From a checkpoint of a small mixture-of-experts model trained on Wikipedia.
Training: a variant of Adam for the experts, 214M tokens.
Below are experts of layer 8 (counted from 0) of a mixture-of-experts language model. Rows are named router (the router's row for the expert), gate (a neuron's input weights, with its number), up (a neuron's input weights, with its number), down (a neuron's output weights, with its number) and show model dimensions 0-95. Each number is 500 + 25 x the weight over its row's rms, rounded and kept within 0 to 999. Numbers have three digits each.
Before each expert's rows: "comes after" lists some tokens at least twice as common just before its tokens as in all text. This comes from a sample of Wikipedia text that the model never trained on. Tokens count by the router's weight.

# expert 9
comes after: " | ", "1", " ", "2", "–", ", "
router:497506476465495475484526466483494509549510486508509476544521485497499469520479488483500489549567536488489491517498478498498520521506498503481477478560512518455483493485460510463493491522480509524489462528529503482470474518482505536522506518491524538526532510531466559473531463518542519527
gate0:503544473513487461480509514482469468534501495529487486485513537442524499498500492543571490523525497460499525483481480528488523499518492543525508525493472491528484494470510482550472521488503515534455515494483512484473485436540476537455547483493486493501512529517479507499503503529494505522
up0:519532501525521505496505516494481479488480525538491464455477500495520507512522529558543469525508505506520529473509462508523492515507495543510521509478446505524463471495510499550495465497477447522485570500500504502514499464539533511456509508494454499523494519496511497500498538537473460511
down0:467513519477486518506486477527501541487526464481447411491540483519504476533498526506487494515514513496491566465507526539520487513514475457504490492502508501514473491507504495520476502509547500525497536513477484475470471521485487511484523568491476474536499490501521512491549518485469517512
gate1:501453460469480509529519480490513515508472539449554517467488526493488491503529463501526528499508490463525564504521494471511485510501529498522524491504498423536483519513540541476460476504479496497498488501514508467487517496499458474493472500504503469476500535518501477485510536485466487455
up1:492448480473430497536521474462509488527479520493534482461500492476488497511574469482532498485490494469499535528503482463501497476471537494525520501487489414493472520536534500475464490533460484507472490479491498485485486508498474481519497483473503486492505511518491484492518532528475497492
down1:469530518500502491489477518516452487507478489495532494461461460525468494543516531480459475470477500468481517484480517493518499495510543469437462532516521462486485534535518455485511495529480486505480498484517468470524482553526505525511511501527441480505502516483497521520467514485541507485
gate2:488471488476448491479518471493526455512454526453493484473513496478526447509490492544506474511512481484479513468460480504490534475497549521537543494492480504471508490499473493509506533513538457516504489491550490510492492504530507508507462436502508527493517497515526481524498542557498520497
up2:501486498451495455518503484498566478496455519492521517487518491507513484504491528509536455525499484509473485502453477536553516518496506528514507497501455522486500461500497440528529507508537436480510490518556510527477515501501501524500481461475519532484508499497508505500523561528511515491
down2:496503450515506544471537511520528500529477479478512515502556477416511496517468496481473508495553513519528486494502509476504479480500491492493495515496507521489515456512472505505530497490524512488500556542484480475504523455485494493529474546496493527502544509445480513506521497516551474479
gate3:540486445514472489487481502478476501531505501524504487499481506532529495484477510524479524491480510499505504473487510468462568513482506541488476539504495506491512504543514480495509466514531460507481530485482518490490514498508430497463512515502521517522510571494534453503446488477457525533
up3:511529474465445478507497505463497536527514512511486439495511516491482469501465501504493540525534522502531544478495474465493556511443522518494481516514522478504531553516499495486460503496533481499525494531501485482514517540489460479499505515487552523495511556517483491496470494464488510525
down3:512508493566488505486463497495518501453531453529549491522512471486507503502479486492487457494523446463536500507557497476514491491476461501520469524496518465467511462491503490524532466468498486499474426522499515504502530503501510508535518518498495467472520501487449518489525502507502496534
gate4:485459484506524480507561514477520469454508489451512499495480492515490536524489473496511489454495502549521509536527466480472488468538473513500496496465453469493481455462503481497505502515476491518529500466512497486462564473533527516503530481551484516482475505464516482504467488506501496489
up4:517481484438518463505516499492491458503491515468518462481463492521470462488509502486500461499508514523494535529539478485504488501463468534458484482475473439486477516503476479489519492512530475516515496501543505514472532483511524508510510480550509515462523504452521526512456447467528516498
down4:477520485503476458489536490492512496465509466458500479516512485506477541555498480509537528515561488517505498505518478501472538552495526503545432485522489488503500493499486417480498477502483545502498513498495514485477511488517501571481500521488523493482514498493472463482470503501508503503
gate5:502455474510512465514522493500490492484517520496526506504453492543510522456502485525515492459510523516509488496532520457504491473509507528510472516482417506474474453512508495486494526509477472494485517461508495485514523482546461526528542499544482501500439503505561492515486509551505498491
up5:509486468513537483501525489490488483492509490529503481539464462534512495477504491515481475457523537504482473519540526505485476439497530488501452505521452494481485456492487518473477467513500466508476491502527466507485500474503521529541547538554475508526478523498524508534525460511537521516
down5:444518468494485501506587465488482537507487500477515481536486516558527493547494504510509505532510466498499519476484459480505516531495486475511516501536491522506492508488510477484486511502484533457528535481460495477478496516502536524484534524488524494500527512477476458508487514517496564543
gate6:527485489523512475563492475487525501486522485510527574518464517499496485468477513529463523443526483481505526477455479464522484528456531497495484491493519510492498525487483496477517513535471508516467474475514530528525485501477485501500480472541500540466527555491516511508505506460533494515
up6:526479492496522502570455500487502541477535506520508529510503502466479479460496556523459519468504500490527513466450479494520506500459553506514484450482489530527495550470484516473503476472522515510507517497486506527508499542480483504517481505528509511436496548519522496499503495504476472498
down6:472480520468482501468478515520522480475482494488520496535523516497506449487512514528481481499515515531531501503486465563548455497516497472464518494486503511527475473505519545422447449509515512479486476492500471497478477510513493485472496496516490492455468483515541482508550533492514499510
gate7:536499479488471507532515493503567490510499465520547533471482514500490455499504543574508471523485477506496513478511484486520529514441500494490501506472465495485522516461483524509558486509484498506447506483491509532492468508495517519545501530496482479460526564504495484498512503469494508489
up7:516494485493470509514506491489525498512521518496551504476491484465496480478488556530495474545477475513496520443527469482541507514453517521521522466471468502510512504481499534499491465503442505532495501497477486530451487498505530534550516542494482489461498562522488485505510522497486454486
down7:513527494483462477468479475516495546506507485535486514518480501505494494490532554532489469569498515507515546496526475511524476507473483497454464512486486464536460507495478558429457490479495490479475486506476479531482500485462522525503503496487521525475544505499493536503525503492487512489
gate8:496506523500494502506506506493518466526453467490475522469496491522484465474493519457503489526516502505542509515519506527502494521485496547464539485503547462501530509521505444558547491486516471476483504505501491497486493451559493493488516525463522451499500553515535489478487510478502483449
up8:433506511484528505501475509511482473508469484486476526455479488540503495495463476506532506537519490512494515496495490508494502478493500534477570495520534514517528508520505473562502485502528496461483520480479499509467503493555480489481523506503510482470482515531510470482502473493488438422
down8:501507491490515501470499487525533551522482476544496498495523496514516470499472495497530453533447473528500466504488530475508476523462507529469498505535523464503466537505509521506522497487516477502476514489544525482455465546462521494458520499468528496495475467539509526480517505531553471495
gate9:490464447477533504532477486526464471492461491518502469494480483469482482502541476511514486518476498503514505516511496497482456500518500456511565548498526531485535502507495473507463533488502505521467519507492575523531491528513505488457475511514496496481515501488498487510460535495464551463
up9:470543451482515491517519501554467464492497467503484483500468494461523439519479499533472501509529497512521495517525493510496486526534511489475552514520526493484538506473494521518441534489502495517491526507528527487554517524505489489470500551473516507491521482517481521478480518496480563479
down9:487492478515515493512482498517559464564511531507505559492473468501452490584517476547507517556481519492528523475475556474521511526505502489504525510510466489523472506512535535498516503493516502519489502489521514505506517461511493450512477482492481475504484508505506526487526494501480463495
gate10:521468475532453485512520509491488465488471499508500517440532480531476481503500534459527503486501527495549496494523503527541531489522578488509488494495501459533549527491526520487509482463535516503494508479475438464489561498483479506509501501492516487488500532504515488526485477506502474522
up10:514483507540486505523496533526464504473475546527515493442511490466466473468511513490501498481486513504519537523506494525554499534527569478533488483502482490523541551493523532470491480465540492513480511466519458495491538531470513543491525496482521502479510490490516513517495501529494475536
down10:513453533481460540472470495465476516494518477485468496502510478532538513492485494493487515474479494481488446477506531526464492571585454492502493521478495485518510500493501485492542465501519536484510533528508502522519471490514495528486524502442499518498491492507475474504509521545503492514
gate11:493483529499479499486503501557489485476514526473524529542490463466502492505452518491524504504560532486507528534463475489549449483477517493531500501513481510498474500477500525492501515515519435487482492476507525537480516483512454512501492485505512498513484504502476505495572430494507518466
up11:459513518462501468441517489575519528482507518507511516512509481463497470506491474468530485519516522475496512515477472488544485486510498529550521510516475487527505487521518520491507566521532437461468490490511502520507513504540481485478471465490492453490511506498496511495503484473492511450
down11:539493536513496489470456546505486536497493534474487523498513501528466472500487497441465493492501502495523530522528470505466509509447511520505515499520484477527479513470490488489519517438482498461463514462501499497504524539513511554515494457456529523504517483498481537477483490487514540453
gate12:504503500538469514497501467521492502480518541475499482477441462487470456505496513495515506522490534453534549521500491486524494502527535491527530517505542485504511482451499506482528460464503484467543517521504464468537514526502512499534476497519494502442548503523482493499528537477502480529
up12:495535468529470502467510465457507473498489546480506478460461495482466470501515497508514516530500523492537492535511475518526505503538537469536540526509517496468511484504472491484507528473507534476539494477465476490499509483509477474480499505502505467465542519520477458492497572508465546501
down12:522451477514533526475526486509509492494509522536505466490535519453517482498477519534516511484506525487505465505526547514485489472500502491526509512517513488502524485502478510495483499496495452524531452468543500470512414525485533502517507512514486522495464495502455504552518438543501499507
gate13:491519531503477491518487518555493469496506498471481468429443503501511501559478504512484522486474486546468493529476443490526561499502468489541524517502496488483515512506498473480504497513496485503519490463534476495511549478464527449506530474496532501483508510508492506540469517494499479517
up13:498514480492467459494486518524479508497500450465489505497453523530515476562447489521514543474497509538477487490476479491529569530486465498517521531518479481488512493503508481479459502497503462502483515476554494496482541510461505470512497507471547506460491512540494502513476473498475518514
down13:474489482501483497527484481458506487511425468539495526512477495515512482496485478497475481518552506509494506545482483532489477453513458535493474544528480494527528515497515502497518488481510449497500521471534472490490476483509446486524526501513500472449468524538494528528473532461500529512
gate14:520504510470494473481505482489498489463492471459516528525491511476484457478517526506484446513530488527504557498454478517497524459479527547464537541501543490474538528490473483509477533508479508479472475504527463516483506531480533477529515479482489522503528501521509521543487529476509529539
up14:505505540488500517480495524479492495475480492501543516494509497490520478462488502507494489492517456528465535484474489520464538420487526535510515523520496496488548542488484461518482553506511531508508535512506487519491513500522496468488490518508494524498515522473541477587471542497507527525
down14:517481505522527532510472513505438490519501467483477481455480504523466539513481562533492528500505522514484513495461488493487526526484522434474541470466539511533509462481491488493502490516519506530520521500490529461521458538474572493495484517498482486509511498519516517495479483506525489521
gate15:485461522489514533497517549520539499490499505528507533490488504513513504478452552479539472516485474512466482501542527473508509506475489521497511465494481494565456504492500476549526459489497481523499483487471502525513487445490505481525510510513451493494470490452477493469496523543551492492
up15:472458480495502490528533535530543456526499519509536522510476509495486484487473497473504501547509456545466480527524481503511522531478501507467521508521498503540494519497495468531513448527513464529520488488504516493483498417492490531544516519507485492521468529509472510466489526515521483465
down15:522482480467459499482563541481490519509473497538497504517489508472526485470518510500557468507502482507470500474472530472486486506520511553465438562505523524529516498553479490500514499515513519527529503503492526498501484514497509498570523510527521527484501533469524496465504506516519521499
gate16:472477473491469492513565501465522491519487509509481471502543467506502505517497540523514494496494488495469507487491504532536499466542550460501521529504537461480471473503507474538483525480526509481503494504493525494515508515550480508528479492496536507514506538545468518517526527576513461519
up16:473517503530434501523546519499508508508486516483493484504528495483468509516498523496504433520533493488452516532452472522553483465541518468504533518484532437481513486495499495473501503508509470512494454491501496533497487481513491518526467476512491469512547539501487491492541532518523488523
down16:517504495470516496489501467491507508496527492503516531547492477542498480448493443499508528465491507532493491456483493508489516527519471497472477481436483494478597486500464487502487479491513474473480524515529457483513505510514455470475535505507516469482477549494512488497489469508484494522
gate17:511466471542474493497444482497509505513490528512495506475482494484514497487513486487498523524524506494528534483508477404490466524508488524549487523495521433482495493513487509545491505505505485491534486497498488539487511456551484452459482485546518486522485508512500490489498512463466537506
up17:485486467501496512527507456486509527518498572505464468473487461456516480501508511515526491499480503517487537493490490471502497525531527488540540503494533473485487516511491533525468527473511467475566527505498469499520516529547461477460510483519536498511484545563490509498483501525491495502
down17:501515517467521490515477512475504567510528491520488518511484522529485465538483487477506490489525546454510560490513533497527493500493470490496493516504501491495475484506557508551519513466520469478506444461474522506460493499474496489537505510515479462500492499496521554493487460512507565487
gate18:494481503506495507524538563496509491454469510497468545481515516485488547516520489469487564472526504526542478473508520461566474475520491500506495495487490509480515485457501492530466476488517519509526477515467511526501546474494507463535473496525467493457497501486521510538492528497514474475
up18:499463484537496506539526526482505526475485502498486514500502538494476541498520508480473526501535499521523479490500534482573488468526523475507484493485498527468495494445490508508467462500508544511537459540485497518482512476454505484551464526549477489454490521501498524534527521490512474508
down18:541494498505541480539532506472486521477506520466512469525457513541487489528461478527509453502512479486489529482485482431513517495482461518514531492500493501496502531497504495497480525493487534508512471486469478498481491467485534541538518470481533503455535517493433534511495509483518459525
gate19:502484514493457505510523494489467506519468474501472497504515471487525453484461497494522465552509482505490551550503540474538548534482548499478517492499521488506519525505488530542461498518498501548548478522480499445484484523503485500506486540495491503508474493495488498523479503529548447500
up19:476507502474474533464555512505497526505477501548459533513506520480537469496472506511508560533555488502499502464482502470535476532493558515499497483516541482491510536530489535502491481543506506508533476505497513484496508511553489465459473526512497471490478543528479493506502485473504473507
down19:495504528530481453474489497484518488464490520494563535512532533521549535456535509497499503499565474508522495508521477491517476477514518500509457493473530447501538472499483488512487515494516469492488549494505526464544504484467506508519512494451509533533514498508544456487503512493494520514
gate20:419525502561454492532469504511478505526499540483462459492499527478506524484504464506525491510497522483480551517513519501507563476498527493503510529486502524483517520528535506513478539492497504522494463460507498506487493478509442453494497494513510517477486486502489498513464480519447510477
up20:468542528517455499544496495528531467504499513487519473508542478500495473520496490482461514524527493533448559532517496483527542502501535508479485533519528510466504503519530498460510482543473531535522469509519524450489468525487499518516500520476510505541519484501464525487511509503501483552
down20:486505502507471512473509481486471516557506520472512481492475566520493490481519469444515487539490490450532493512510531474460501480491495488463464522471456522484516544499497524470480531526495482503472480488471456547502486516490473486442517512538537492483462492507499519491500505521528514493
gate21:485481501499525507494526504506491509487460545531458501483507482513506474478465509487514511497460504475487492494557482482487541508500495460506520469462528503505537531534518508542489506477522538488474538442476511494512518530605476478512496505503514520490449484470488491494496495499474482504
up21:494496482487519512466502512500465493508467522572456498508488512470528462482467488498506494464489499457463483468538506481486540506502524475521531490481532493516528560506519521502502517454471502494495541470473506470522519517565480460538516498527515502502456479483494531506507509500469476519
down21:537501523521528489486504529492520536505511479513451493491493521473486535510481493496540496488502495477532473490546543502438482497517532478541459520537468486534483485475532523500450460449517466527498503522491477515502523501527504510495514508447489505488494476496494540457531487485455517517
gate22:448485545484425474490484479518517505493460479489502497524527521471464531460489458466511524507526494479494507563523501480523512487485512520505507463463543471502499513496503470483544503510551518516484485459448508480493517534520515508497519520529469519521477502503524476503503476537514497484
up22:496462518492453478492530528473498527484455473482483510529480508512485512482533479481483505460508470505524471524546519458513492534497495549519519479477514506451495479491484485499491494505499481524514535478495517485508488487548520498542498521557478507508458487507532517546493544553527523456
down22:502469497517519454542526506445523495488542484458519491506485473491512532558474482476511495528558482512488485527502520484514522517488488525515422534528499505457524499502488470530498489548484493520493504492489481443453515518495504509519514479530518480472520539507488497521506480532515493489
gate23:488467442502538524471528499501522520490471490529518500492437519508543523460502502505487489506512492475515465471472512495508472506440522494500495526479508500484488448539507518519488502544490453459492502472463547495472496476491469527525511497538526516503455541501518452507522502505503483495
up23:479496471545521538481529492527550497477500493514533522504491499531519525436519498541485504489485512441500529450491522469510481517436496469497484486481494523517508475511508506519490512509484461483489493453478510500510478525495494524502483485554499509503422513472497459516505489515523498538
down23:542492476482505496476520491513527503492484520516525500528483486548484556519468504477506488542480471501491507476479480514564524525480487529520529469504499534471509464505491526457506501510491508488530493503502528454521512466509533478510536548483516475558540479442525492515500487491503541525
gate24:529472507487511497483435497474509539529470495523490539488454480483514516495526528532483511492486503520509486538527526511490503503462558448507467449473477484476448487522500473498494475458523516488495527496563512493485497482470497489482490532532485462521481527512532504491487511525479533521
up24:494462502506483488473508521489515514526483471493522558497452531490486487510542515528524484507490482500479490491560511509490489482457589426462477468487499496479471463518490503497504476486517511523507514452497509491480488461485474466483504526528508465531478508538511488502509511487475512510
down24:468456482493492501478463467502495479507495455440499470465545474474475488480481488529488525488492484461471499514514509447495472468477533516490458462558513489535483498480526490497495455513515528535502469472503474475515464490507533538512485529521532489482532482498513495458495493477522495513
gate25:473508479508490507516490482505515512507516449470469509515508453502462499529551527474551500513470477466473526537527518506500516437495523484510513540500530490522471503464508508512498509519489486456496445535522523532495452502502448508443483507522504527524506531528526492499494530512492514482
up25:487505477539485508463511480516499536491522480495481513471515477479515507514534516500525485487463473469494493519516540521499541489487552456516515523491518449468486493459517516508456507452460437487507504518534485526522486502501465512498468538515469490509527474480541523536505529521501543525
down25:494568498506492508513475516503544526510511500540498461431475503495518519457500454483464488476463483527481514515444469505537468514486486489489512498514512508504504489552522483523510501474484487476487483463516492541490494502505479511508475524504528540477522531465529547501461489458516501528
gate26:469525501481456517508569509476459445504411516487514498447496506533503548479527518501495520513475527514500516469490482459510478504521492498475518483469516480500507511511491506499507460470525490481483450514525529491532515519519506499463506492467532475511504497529484480497538522464512487495
up26:457516512493473508478504506490458466519455529542487459460494487501537578488511486542501511537504543516532530498471512436491505535492502516508511516517530470486506513500496511537462477444506484518478501505516527496526497476534500482517501484509516447518498481504491489497491467457475486508
down26:465537480484520495483478561498470484523502542502495532501482463492514512514474490476546522512517533432510509541490516535484470480513504528493522510493513498566498469492488455500475477517500510477503538485500490476499458537498506494536501502512542492490452536517540498503492518530483548476
gate27:459516540481508495530547499495545485505493484513499481476530491516465486510467467503472495477478510504473523522491460472548491508462527501502500472475478477521520550468549476480539490521517500526523488480487518492464484552519499504445491509473494509526482566493495510521458540487482511495
up27:499499539475484502519523477497528483502456488577486508482495525484511482486509498508469511482491500503479525469501483471562509496463528479483466514473510485513490530502533472506524455522555514520515480511477591524527467502521531491499495514506503454490485545516484510515490534482513504482
down27:517495516491474451524492495466476517468523557468519484496483524494490507452452520444488466519518524521480512485471508473495518519508457518520511506486496525514494486533514498522515476516516505503498473479501503448481522500501499475527554494447430535513479496499469484523484545490472471514
gate28:562512489463511492459476521516469551472485497513497509499513487447469513504480537469501511506502534455568549492453490466516466469473516522541522456486515464504501477508498515503499518468463483501518493522509495497499507524506478459502506484490466468473493497509532499512525542505522513474
up28:491506480488436504480484518492513520490456483479476490503526508488493497504472525495489509501504528453488592510460481553550539467501500510527507503512526496502478440493504473491494513468485486510513484518523427505483508524466479468484549515504493533490514497507521485507490516515522505465
down28:477495487478493500501478497535550529504519535533491464492492476515475524457475494485451533480457463548511522504459473503491497536463516466512489513484498487522494482478544490478473498517510479484481476539517487486485487507469508525467497482461463511444507520511550515503498490480543535544
gate29:438486466531452505495495499488498541526477493562483521505500530500583512499494460516526546497467529507492479533477504489491551531504496506525493502473500469496482530511472487505512530519516514468510504441528515496512525480483502474497504470512482485516458547494514523518521488530500499481
up29:488498474517487486502474489492534485523465501545461504503494485501571477513476503515513528509485538533466478510504469501519550504495511514521486491511510498532474542507450463504540523522484505508467513432532504469518490500488468470505511472517499458539476543521486540478510476532514521471
down29:519528463473504532469507473470462557482476509538497516537482541502497490514515540489509463487507490504516510522528473540491489461522505481538460463502497487532475511488476510487458519489481494459486501532503480544521477520491508503513483505532525540461514495491493588511510492499533489509
gate30:520521524509509493544518518518479532537490498517529511511468513466475443466519469484494473529532551519468535547443505465500487486512505518526471526494481523501521509441542465492485483521490539481529481504510537536521497467488492518493514510522487488499502543466490488496472473472503481525
up30:516515505451485475516486510466450576551479493526470477519438514483489459475496484505513531512523545514485491505484487513499504497546518529493485486521490537512506531486503472497472487499547510452501512519537524509514544519486476519485490519484490503469517550506513517503473464497476465491
down30:509472534541501530487464533553486508500508477501477468508566554489463566495535521501510488516478468501504469539517463509494494491503472512498476505493502493470535502499516522519488457480483490517527478509519508535465547509508504499496528526484483462508489475525490470501518506448471515544
gate31:490548474483484518509537550533499451473452500515512530492492558483512488490465516510497492501537556547498500540497509478508496540477488511493512556503462468490482483454493518491499523509487500473459496542534494480468484478501450523521509495496513477461495503500505512511468485486460495515
up31:506508532464500543494551570528514457463480525526509510471491529468502502449516486553494504485546513504539520513464480460492474527493509514533515518490491505487501489452497497524496528491502474487479501510518492486494527521537453522527491470508514498475498505475507499546441466507475495504
down31:486532495504473467513494454472492496526481506501517539485527522519453480523496532475459514511477520522492507486463505457479496508481496460503508488528497503512492481520491455489550526504507489495446506488545506492525499456470514538474520450482456554480473481490528497490486486457474553496
gate32:501516479501502477507526515459473502527498574548503462500537486486489523480471459516514517501526504525516481474429476547490498502524519461503510459486491499508498556507490460492442492487504507512488464499457466513495520505545487490495514509511490511519487531485483491475502520509508437488
up32:536471500525480475536509471455481487523512506531503476512545516529501553440523473498497489468549521489513466467485495467489477485467519515521505471480494507503501553551456442477472477487527495511496460459506503500494482502539501476462497481507503517457495538490499482500494517506507484490
down32:507489538507501526496502513500499494502491503488500501481504559487489471458456514512471499574456495467524487546456490506493444492500520501481497569500501525477527517511535473521501503508476544465513487547494509502498541520473511511490488446465502500501458519509482491502518482490547468509
gate33:488547520493472515527469509528493498519488467456486497523530507487441475476521508456488531510529495511449520481509477513510507478487536516493500500522520524501510550543501499487524483507510525535514469500463516554482474461488463515475505557509510529537494545498534468506500539497525473498
up33:456516516521480525525492522526492482479452469509466498506540485497481528494548509479491575497503539481468520476512504532497473428476492494481532540496523462495490507540517503522509525505518506531494477488498507535518473500511459465500469497508517517520509489496524473510515556464511530475
down33:495515484522490479505501456446520468505486520503498459555519465547507493475529503483543486554513463514511519496511474477486531496510509499462494531540456517470527502481472518467487528526476505518503461487466466453543505527494489495486503512459479507472521498525515494448509473508521506480
gate34:443511466548553480534485498506466515486540522515501487490477510535514497475470474529488523495522494489509467457527501474507533529523483511504505537521467494468483506521496463514495502502531514521463518461511523453533539513547473480442540487520490472509524478477499512492495469535500509497
up34:468509448539537495549488503495512485477525545513513506463462496547524490449500488518481539452514492494515482455522452458528524497486487552511531527526489464496496525504494484482499517531511508536521519504491528487534552488494482504479509467529472469458494507485481514485482503498499486485
down34:517497491495493497502499495514472466490505516532508549509430507550482537468462529475517497492543478468502479496493531543503503519488530485478501504499498507536515504494475505508500493448498500452489425443526515558476504477494456503487510518547515493525498503493516507486482461520523489485
gate35:489472498483487480512536521536501447503438534497498499490460469476538487500479513485535503513497489529486483491497478476503499501483490491549558513464507495505553519455501503471534536475529470496479527462451474507523530513513502515498484527477466528448533505525519499489469533499485521501
up35:480486460488475495512546506521504466493471513479495490504513490477566459525517510504494531485493532499528499491490475459524487503483485484578571482480525485526519478483505511499510508454487467475495496490487504481536508524511509508514489502462457524442513482532502482510503540490484532549
down35:483495529500487532531512466512488489478520466513528511495520540516468485512542485479482502488505520530484521486514526521504465464514463525529534522514493488547518479534511532507479444522467478492498531467501465497526512462482520461478505506513543514510570481512495476463512475469504559511
gate36:483527507535503494492497516476509465503513507491499526505526491516518482506545469541550501500489529519475497501541477487503490515423487557502547517497480478467512533514501433491523541503473493480491506469508517506507483490506526475508501486505413480471499478492524501493484534536514473523
up36:500528460507519495484526492487510508513490474449487520527489480519499462518547477511558478490510521534447515515547461488503505504482500548494504500521504462536493542495516500510497555478492499447501485497469527504526482474500530478490551495496458504523489512472521497476485546535549495502
down36:494513482485508529487539475511469507483457503540485507477526474527519497482514509472537501527559514475491497542477511491481478526502511487504494500504495510538499502525455513555497494516501450502515465509499504487514460478463490512514488542502508465504492553557507521527494584495484479535
gate37:504501495497472486511497464477471501513539524518540487493501543485496475476477475505519556512506522511524537462474536467502464521505510519526489474489446498542478493474507541502472488469487548522508509504503489488498512490482460530529500552505507526464437539499500443510504488491478482537
up37:496505545476488491482494497491470499535532526551525466454528505490512512478485515491504530528508530520534520468494510485500483499506502535551520535471501462512479528471507489518504492457492536520507543496494462475518529497496513528530506489491511530424457522538468441513495512488490472504
down37:537518514466500561456513511451499516467481504484515530504519481497505494543449491515517540489518483492496505513539482460501476536455466504483505496475546530533469547534529502523480502479519550534489476524465518504494481530502516486500486528448493516513481491499507520499499497521447483498
gate38:479544476505488529490498471490440556516513519526465478466483492482484521451522473516484524521511515494467514511494539496475495515516479482539499480498463538505479496504516524495461533471476557496515519515537489523513483510526512501493525475563478479446500493487509500495480494474509437495
up38:512522491516493542485506494496462522518510522511490502471430491476463540449536481551490490511498465486476532506493550487513477487495490477533518507487456495514476484483523488489467514482485536477516502507508506543496503502489490489492490485555433462452510503501541474524485523470500458510
down38:475468505473508497552489530501506524552464501507456503483493469474485525506483446515469479503529504502566487493495501495420487497482522510466487524511510497529468498503495520520472509502490530532522528508517510506437477500521475531515485526508482533488526545538528508521503507473487474522
gate39:519500501517483510500475500498530530475528509478509496508479482478490483502514474494479480484510477514430504502537509528498517476450564432452491478510510478480540531498510458482523474521525501524579485516494501476496498515475506510504483542523488474481522474488510515486520497464525452524
up39:500462481541506507518465516494491551480540511462471500490460477500500520500499472517515463432479496520464484518559518526478536482480537462487501465461499488488531529510501463514510502508536478497548489504487491494488496483477506483487466537529475468461500463478534506494511541474509498511
down39:501456523506482520466453501467506536504485449499460496517466447506476523483465480487488490489489536505486453490488597503475484479473460529485498499507489484491534508528537509505491501464504495513491508481519515505513510508482520508473500547535471510470508489475504536511503562513495502522
gate40:489514509492508548505469494516462491500560460503475534495503479536500501518524497483549481517503472450520539505471525471497542444492503527511525514473523486553460492528520495502496496511496476530539492504482513510463485512541484502491486480511468532475474472499512471541533506480470532463
up40:494483474512453500522502495481463511522526459471514547550481486531494463482510509486526514527533510478460512491470504473465489451514503511470537513500516529511465471538504490492471516503472497494546522498504528481465487540550456523511497491531474538465468489539505494515518484500503469461
down40:449502512475469534566489499523517499506507531457467536506458503503458465517492523479512533527518519467493505451490507475479472513484506490534484517487496507509476504500488538449513481506494446507545496500447474535498498508516524532496479488465464475524456492485490478483527514504493494463
gate41:503501466487491505476526492479544498523407434540510507456504506506503479506519529528508521519485490494457498510496485523523493476504497489479494505502506490462495456518481512534539493540542483478464534488488526547504502515500471510508491524495499529527536545484524478484489531550496496526
up41:448469473500496528491529480486526521519455470512473488458488506501515479521539493550492502544502497460510495515494479480534496475464496472510528500490507484485509468503480501523518520529563472494488535474497536558523527496503492512522463512541540551499506539507517484507507551509485515525
down41:507492558511500511480490458529510510472502497483514518488519454485506497483477483466474536513483512547496460499514541478482474501487480541527487518501529492505474468520516509525483462475488460535497486485494516468508523479479500483516504564452485524536506479516473488552557482491509462544
gate42:475491527471511486541515458512466448505531528513531534426492461503526519489512459550536508505491487504545489519561488506476501529479508498496547500496493458499492506520534511528470495520523468512519504531487502503513480502537483538533482514500495478455495469482502488479538508502489517482
up42:466497544481485491510513489500465452500534521484525527464516470512538521506517486546528501521435491506520501517533488481490511502510497507487517504511483452507503460498529477518441483536502489515529553510503495511505485452501475521533469520501498467431521463481530472500517488502494532481
down42:454508500491518534525503534522514519494512531509518523510539511500511561503514507541523493479455484502530499490512510533488501448518484472484456497530463519493482458517485540490511527513507476499521475496493482537463536497503493454516492454532496444513525465481471505500455476488492491448
gate43:515493497453486471509493504497528527503517523502487542456446512488503437485469491529519489514490461481481544499482458511569486508468508495480513496543518465497489521465520535493511474526494501517513505523485486482464525502470479512506521496500483507470451534529500498500509532559521545498
up43:502518521498481489488527502497533515509493500528487499495436508472524442461480498509520484524504502508446498487451438522568534529474510494505527532521513442503518516515525504479543493505536475529506508507466499483488525539510506478503510514499479469476475516487481489500493544523514550513
down43:498527537502451484492475528481485501511522470495524497510508477474468530509490504488509485482500475507506504475482501491480511523468451461507512477509492467547497522447484521502491495483499472494538484500445488502490484478500533424511501501464462493506503400550486481519479495492505484486
gate44:518482472498451509517484475473495502494463494522456460526474453498498479511484495492526485488413475490447538560513487499545529539490501501513500530510501513484508531488496462544510484468498495463466496511514488508518467508512480489485512499519514538500493461468522502505487508536521459515
up44:515453471537537501521459477497506531472493486553452498509444462487484513527455505531485500456448513489463506537522519510506492530526521495503487480510517522500488523487500486517513439490498504464472518523548489496537486487526458483488463520537512496487495487475530519501483493511512476477
down44:527542475534551499515497507501488553494514494479452493522485493491458556508489494507455472501499520486478487545511529494516489503498510534502482493525517478520509519550517510488485502476531514469425511524491478521480496506488510505478480522521483562495483474557495522453473528491526506511
gate45:514500504502523501515498506483523469509487530525558470509495485500523505464443493522461532498478504525476530518440491487505498510468482514541505532492510519522465508457522480515464491451471491480526516474464532494493475506485500486568503487520462491473506495473512477559500474499467478536
up45:491491501469539481468499518508504491509521527506499443504479519448527484535489490491481531514455503489479526485481477516496540502468501525504501499467543498526507469468518458562506496446476512513525523495452550480474488509515461526543500494535496471479536512484525492506508456524480505523
down45:518545526522495445456492473545463518504490557488504517502498516495516510507539422499488481510477503509485531514464485482492505529499470514485499477521523511510508519500481490506453516471491511544484468522489539496494511494530523471497503472535546534495545497467466499519532464540484496494
gate46:489486480477522504477463502513470482524446460510536465485517455474488459507487522554489478508483518500527506520522498506538497497488528487499534530498490518455470469521536494503476475504488516488486539494518536513450464506493491520509495551479505499530508521493497471545456544520447507522
up46:491541490487479492505461497507540491535445489508513473473462468484485468489474502531503509514491460493488521486481457494544509524490513500493509522516508513505476527504536477502522466531514507485490492497464552518484484507518490523459492514469456518487505528473520469529436534525444450527
down46:499472454497499476542536534503525449493461514471511488521464509487445491497519502481536500484517473483506515516509473483531511502463487506506482498485484463492500511488521532485527529502447477518502494473519488552489478469494512551478466490498502460519498508492488543520529570453482521520